Experts of a small language model: a variant of Adam for the experts.
Below are experts of layer 5 (counted from 0) of a mixture-of-experts language model. Rows are named router (the router's row for the expert), gate (a neuron's input weights, with its number), up (a neuron's input weights, with its number), down (a neuron's output weights, with its number) and show model dimensions 640-767. Each number is 500 + 40 x the weight over its row's rms, rounded and kept within 0 to 999. Numbers have three digits each.
Before each expert's rows: "comes after" lists some tokens at least twice as common just before its tokens as in all text; "comes before" lists some tokens at least twice as common just after its tokens as in all text. This comes from a sample of Wikipedia text that the model never trained on. Tokens count by the router's weight.

# expert 16
comes after: ".", ")", "=", "s", "\"", " season"
comes before: "\n\n", "=", " The", " He", " In", " It"
router:525524469489534471511453474475422515511550489476491522509578501450529560629544478463500534563496461457560520487531523603463479543502521518520542481532467491589503510471559468551490435477490507508608511491523501455492475518524432453507420468515504416506470558514458474430496491564494472475566440551469488531394499436387548527513502507493545491468465558492486517442547505462462497471445
gate0:486524502454474481420526568614481541521475482536467489463501480442473483547506514498511527422478503492411470546509512520441523561489503498553508483535519479503539475511528423469526509494486523531478535552528545484496466490576501434473513526519471505455447517471442535481498493461517561471476489493505569517490505525494490574436487508477500517483516559469567553480482482486486489581521
up0:506561489528506535450462525535561471434463521534523531475476601527450510435416504517451464513481479554501552504460563505501439477435497510409447435472480538502486525497485525489521425473468476467539453507440465503521598482494489509492561442576554477503548486534470507550480498453456546513504534492444503459442542514538552458478457530462496496550477475531517499549425479566448506466450
down0:541485454435442548555480486518463493441527485424523494472437457461477545496541459433484470485547544543441541492515520545481465497528512511451459516482532488485436480601522526525514572443482525465439451589515495505499461504486470566629495465415526496473531451540487519501529590505497440518517512514582494480453516477490481444496516482563590468511463528510506446541441476559515554506518

# expert 57
comes after: ".", ",", "s", "ed", " However", "d"
comes before: " the", " a", " he", " it", " his", " that"
router:507586525460500491508428501560478492508508512560426548468499491473512503508500438442556507483531516500495450530561478499419454460448482438522529498529473500501500552516559470365478472536468479505563592518595460535560457551444488528413470521475545400490458483489465526516463517459470555519445516455572431427508516598485453442437554494454440462496460495585524458515468542580474541526467
gate0:518519523479491538480502467492531576479556517530488479450501520465555453510465483447503493449450497559542486549375462503494507516504501463456484529482421561490464452448548568430500500500411547477572485457534552578469468503467515482454504495487463483527512417519474462536564579426489445513570445509519465508497563523505618560534527515428458528502478517536506535462498484512545507480451
up0:486499477547436481501467507442504525570516467513441467550569472500464461537502557513485533483447454441539528481486592502514506551519466566480496473500510541485456452515425541560481505494515522507576528506516524422492558467547482476466553646539542512469540525543549504470552511543519532509522489519483477477549519470492444506511587429474487425484440618503519489445434546538553517483513
down0:447486498562393468480457481489469487513448598514612521449521541526542509505537448423531439448522485443473490486493459564491477527557489459508505519452482464434450443474506507447473442463452531478523495485540500461387551528515467544486471473512482494519538550451437497538478490492475600490477532544520476508439507480462548511468429493561494560487477539431479459491499494576464388509437

# expert 37
comes after: " the", " to", " and", " was", "ti", " a"
comes before: " of", "s", ".", " in", "ed", "ing"
router:509481541564512556349577476442536498535458516525554514511514463560487469532504527518462550477498470446508494450489534518457472557583590444467450473469455528550481529490485571510519485479488476480564491524460518406475506479515496473528525523477453435505567478508550527445519456484462502481513481497554522513447499528519502476523432437457487513491474429471449535501522433472515411432491
gate0:535479472511463578513507487441460554467530469479489539488539492521516521543462524497491511481559563473537514522518486491500378538495494555532446561477453472526464492478492513513493494447535519458492506420441433519455556507495495490542544480493514456525491525486429510431520436435457504461468470517504447489483567531454478590506511528556455538502476522549530519566497451522516396525518
up0:522529488545457450563488413515500485516495431467497453470540499439503447472495505496556575494543454507504587498462492477497470528488530515485558507505488443473500494536457501483575459521487480515543495449476461485514458504469460508536498484485450561448556450539495444524555484492471461520476545529557462485488502447512495514521471476473467489549455489527530500523551464510536542521532
down0:537489519492507514450499502548453543458457533471446452515496524533504558518489518571495426558498468463475556426489508458555461541482484518508518563474476456458469482523463488482511476572485539497472490465523445554553542534523463485412452501471569529523473511584463489486540462553557551494523567484444546588501501525555529499447478437486500428507533593520509450533517575411538485465469

# expert 48
comes after: "\n", " |", "|", " E", " A", "A"
comes before: "|", "-", "  ", " that", " Win", " 28"
router:520573531561503506530484543435553520495466537595480493512540521572532459540506521448520491485443488483498523581441469511432488551535454461503436495514485523566502521523525469559478433511494460519522543474504461541506564481500523466502473451502511499480479432501499543446513571553513526549483452510537523549432532475484464482518545524470503520567499519513522547511453531556528533512555
gate0:528541535480519516470516490463497502460402492522495501437394433425445497504483518481541568363532495522433519566456471513525561522563473469483478470513541434507602504465533452529495534431459477459482557471474515506509493443494523494515518469480464525532432505424527500457391525495491480519516503492431489523465530522562494520419523522502505505501552484461505519466472509468525545534473
up0:457435448496565525548539521502531420468515506501473600551564527510495507519590497515453491547410452542475584534568521546515417493485503458560640496526505543518510460527527534558501491574476595511472431522455486447539565509491468506498488558609498478504515473566517512524504394511523470477460517520481438507476511510540502549555456518454472466496457512471507493436515488533473479506492
down0:483477578528484490489482570547474530496537527502544476478477544504537493495524508511443473456542519462532582466397500507585483507483455572483509515442511507469452502551521494576593492449394498501444447491467398488483493474499499438491533485477435534537493464441438497544456500480503439587416519575496454597462519454513570495545525486449442451551464486523529453428515499535523498466560

# expert 2
comes after: "-", " the", " a", "|", " an", " pro"
comes before: "-", "s", "|", "19", "on", "ti"
router:537482501441423452486490451520519454473508465466460422489557460503501500414526502442507454504445450520446528470576492457519495473453578483466520481530513467514496505459559540501513548524553513476472547483472469528543526555560518525541472522507419489515548564475537456517499501479521522549458563475477484486468460532500510480511470481590495422483519534512478526523508503456549438524540
gate0:515517523590487516513593433422461456499488441459531430546499581533481437419496512531487460485513515523429483505505435505427466527517551487464431497496474577492486552458406454527526439532485456457550453494514524519486438476524500555525532501476546463469459470476533522562510534529457546510519496466424506483452473451456496472480437531520471496543461459476444511468550505474482445538531
up0:530537554464536488534473564509472487528483474481517491521477417420481524576480507474537507507541508445487482496554511514565484452442467449550574452565503484563456470597543510470519485516448556540434537473518541486534563548462510507476431541520544525561501560504459475536485558519484512495462500494462498514523537509539500494560532477507499505412498553509524460505483476473523584486440
down0:539417476494486499480427527493500507548460499471534501483456489488539558480505462552534508520517543460448464536434517539485460516474510492488483508464528519511532484534437465504479541485469527501448537436483489551483544457478595511470578550506439532462525510432517475529427472449494555594534529547544582388472462482474521491609529542537520478460500473516524459515510530547530476453438

# expert 20
comes after: "–", ".", ",", "19", ":", " 18"
comes before: " |", ")", ",", ".", "%", "–"
router:525577542472446535491428515477481557528518469534549451478542464470565497506480506470511471542489506550525455507495416447467481468474470520541529543480458458500492531469484505386475505467411546457589518504502527455441493486496501588498499512515494483578468497455524482483482475494482402518434534525473502449540525486518555489461561488524559497530468424466460580534482465509549506477469
gate0:459464517506532531529514526475473461496502529553487522501507550535492484520552516549463577481405492509444467520468536545617423444583573453501574479526482525496495528427452513532411427518422483462480462477475575450536523532533522463529536531531535421499490515476535480556439546426586485478548483547423602465513493535461472520540537494531495447563447502533515501549562559515541491519492
up0:558540455529495494518525450488520527559605544501507508508526576419526584492572495485436490514483479488491443479451564481405497514459500532474530497481465528463454478430512499452472445458469538495571522446490490487534494543522480463525552573439433478556505497471520494511535455590489436488540572534439508488461474543539525466427554502454411495578449498502481516512496515504463527500432
down0:467537434511612462464448453517469530539449483508502577564489537574487533581489479562508576530483462506547486487531485460527576544526499457545510502433554430511485492389542559545455596569482447448480510503562537451534533541526550510515462496485543556429485483450536457476480503493472507514583489491506550500468558466603556492497487522478433452536489517519517459546533494507507511515518

# expert 63
comes after: " |", " 1", "–", " 2", " 6", " 3"
comes before: "|", " |", "–", ",", ";", "1"
router:514502483508472513497462512510484493474519513509576567463502514535483510494556483478495522525478572520553532512503522461523425522508466535458509548501511461512497513499473583505591515475499510451476436518498479538501513435538503526552513451577473472376465456488514488540456435461471595498446499465507527547511572561500518529503459513504543552501443498559491537453521456529439536523485
gate0:433553493505459500545458491458480504556503461455488464441524458517436485479620478506482470436522405463567559514518492549517527414450501482439484497547527523583477450484495478448506492493513540501465523503491570514410509501514520503472490475425503507523541503523579514559491448557523529473506518527492497489511528478502495445494495480497505506487561543518435462522505476558453480495504
up0:541490481545520484499508529507548519479557557435451495509487422539518483543470501513542513526551504488482522468483528504515475505588465527557459445527490435492516468396566508482444554522552519509470463613529538458412457531499483499518522427479536487565518470464498469500580500534502516538401530547502481446466448548423528491473448537487466599434518411498472532478564572550499466480556
down0:478517445449538573496480537530519501459449451456532492453510494435513469628484504506482415550514505538535415484533530526596558495421547463487564492523582527488502549488544507483546489516500486554571503499454514506509526480478499518538493455518510465544451555551510497498561467544480597520515520565499533531431436503458464403478502468526456525480562498485556522492560579533474527505502

# expert 3
comes after: " |", "–", "|", ":", " (", "."
comes before: " |", ".", "–", ",", "%", ")"
router:594493465476446541515471522503529494553488496515576505481473475582605561538575506495522433494486517514553516489585475470492563547472490570575467522487481513461476539540417546424560429527501459485476520497504502545494407418546523434518469558514451563494460514535507445537483525530495499522470474434446492543546485461497477508525527460485554544442539531516472466482510527580474429535540
gate0:461479539522530542501492462469518547508512535449494486482565520437502474489589545417519486501516508488514558538502581464468558572548489513525526474460522484446479572471509451444484516483565465558551475493534520542523544496443509530484370495502545528562442523583470463530546467552537552582532455511524492457529482501466450483574549464515461481474424490554465453498488536477502532483475
up0:547560462511542515496520502515530483464430543453512523495451536491572456501530533490489505457534522504518458437557502519467443461455506441485594509531496398475461478469581502502470442496499464477474439512536483533451510568478439473496434508428491510469471533460445488493488412516533545424521567505505484461472549540561478555470513460444539453548528491479471460483427415522501517517451
down0:496493501576521525517530496451508519506466497477418545560469529490482520511502492548531456542468528491532447453475508513496487494472565487512499474509484391546554500505546479545498435476552494525528548452509468434474526509520522553512522498414426469499540510525510509556488530449499479547553432429470472527493509552529510550477496480472518477465506511521499499449456490507498459480532

# expert 4
comes after: "\n\n", "=", "\n", " was", "  ", "°"
comes before: "=", " by", "′", "°", "See", "History"
router:492493497526489445475500507504468512513565519483433484582508488535499550489592471495531515438516466434526540471546522478466489527578517454490438495483483488527456523525472466542511416482508504479547482463495484518480468503535554502489536488530466548462548430538522465558498483494481495487532502519500468437485448479486522476494472530543514552534472431490527531523532487467497477453467
gate0:525516514573443531411548511549587456470551474499447493537544453553508449526520495499514483489460490478488516544539445484469548527541507466517528446503478538466442516546467521480422452531476482456509517426547485543464467528566498501545550486519487535536475531508490545498480466510521441482456504426559556486494473543519482563512513496478466513446550482492466484498505437422508526460442
up0:555527535426527516506475427502500471529501529434442495627493475524483521510508550529477491575500516538537523526540535527531516551486531498573474494500557466445542456415517534512450534522515494428505448486505505549469403465493486525487423543462616506494468544410491480459531527461556523487477532447538549479570526435444398539542503554501412511457555515548472487438526496460476603482463
down0:445536444440551547461489529440526479470512441517490544458413434534557473491524538548519490518575536504477436506506503574497503506460450520536502408511526538486477435376460460542471555537518545456484482558446466515522537536506518500595563499421482518516529483538502497471434513531506492550501502504459490520542468471498483529537462478433556469489448471533413493515484484460481523476518

# expert 47
comes after: "|", " |", "\n", "–", " =", " name"
comes before: " |", ":", "–", ")", " (", ";"
router:504481517557502445516453517496520459484460446574487539508461514496504469482505470529442457489485492450453518484478607445486505443555509515498488575459475531529541628485474514508504528442482476489488444491478480453498471505448480564498493494496505493437516437535507507511516536449506488489480553500495525513490536429481419531440558482487519506506490455564517558447468482480489538457512
gate0:514480626537440515436489532464525509525405566550545542494485515534513481515501478423446531517484504496487481534471404459477488478458486419483509561607530518535497518550523518485532558598512427463558472526575492491509503518498489496450539516540476534462510459504538536507527439480535477491481502576438543475482482496567495560504437533530539417514437529511544479456434536506502441441522
up0:495583540503405517476475521477560503501578495546553540496513517468544516498621507554520509460511484570442552538494527462452474498488452475480506487554407538514498483475445514523536470555493493489558473536466509522517528515502519472531555527459543562516497494466517549479562476432543449506480507571493550478434532496449458535463527584534471533548441534474494548488465413476454555452519
down0:476515541487522489540505507537531493539548470491498478567507551527527477440570467504512454485534548565476528523452539452520521530489448592458570496552450420537499576559516534493492485515465424417467471547537461495531520524526464550392417517482428487520501611424561488435497536473482537524503486543508482363510487559466472451481427536495456495490499461504406516510582515541534446419543

# expert 44
comes after: ".", " |", " (", "=", " a", "\""
comes before: "|", "=", " of", "The", "–", "19"
router:495509440510565554487530495547494474576523391524511437473519482473420509490482522517477471425504480486414580472429470454524523551471515551489471522531500429518456491447485514481421509539470521457480515477450450509553397572430465499487542493550568498506450582457504575488524541551544511505464463555475462536520439503509518486487460393523525507473451490428515554416531522536490530472482
gate0:490466454512491424463491515476509484437510478455472541546490551524541544493554441490511504534499453468505467521469439516554529479558452551505481527518531476434605500453511504474561584501491563562480472477501515553502563511479469528493519522526491487491483459473529554533542506411480538542478468448488512533547448549498457533504546490493466534504526533513548523453495529403479435494445
up0:493446557576502504401544494488537477512466471474456448543461486456548482528527502538511440562442491475564526508510506431491503533548443538532547543546508498504582506423397506491519539514522475563520520500472465431552478462446536498480491547448443544587485533474515588452501464480445537542473550506566494485549528514497394474515542428479412480464526518487498475485505490479580517464537
down0:502508540504470452513505493527456484500531527510472408520519503534496452472496503473478583532469567495584564501504534539489468466482505477531488435506463519460546540475498448518596512471447483564474494475467462548531494563507548524492499467490445458473475504476521542508540531531483512471501461506560524563471477454521557462548540471591503495542513536484496474533491529491503520560515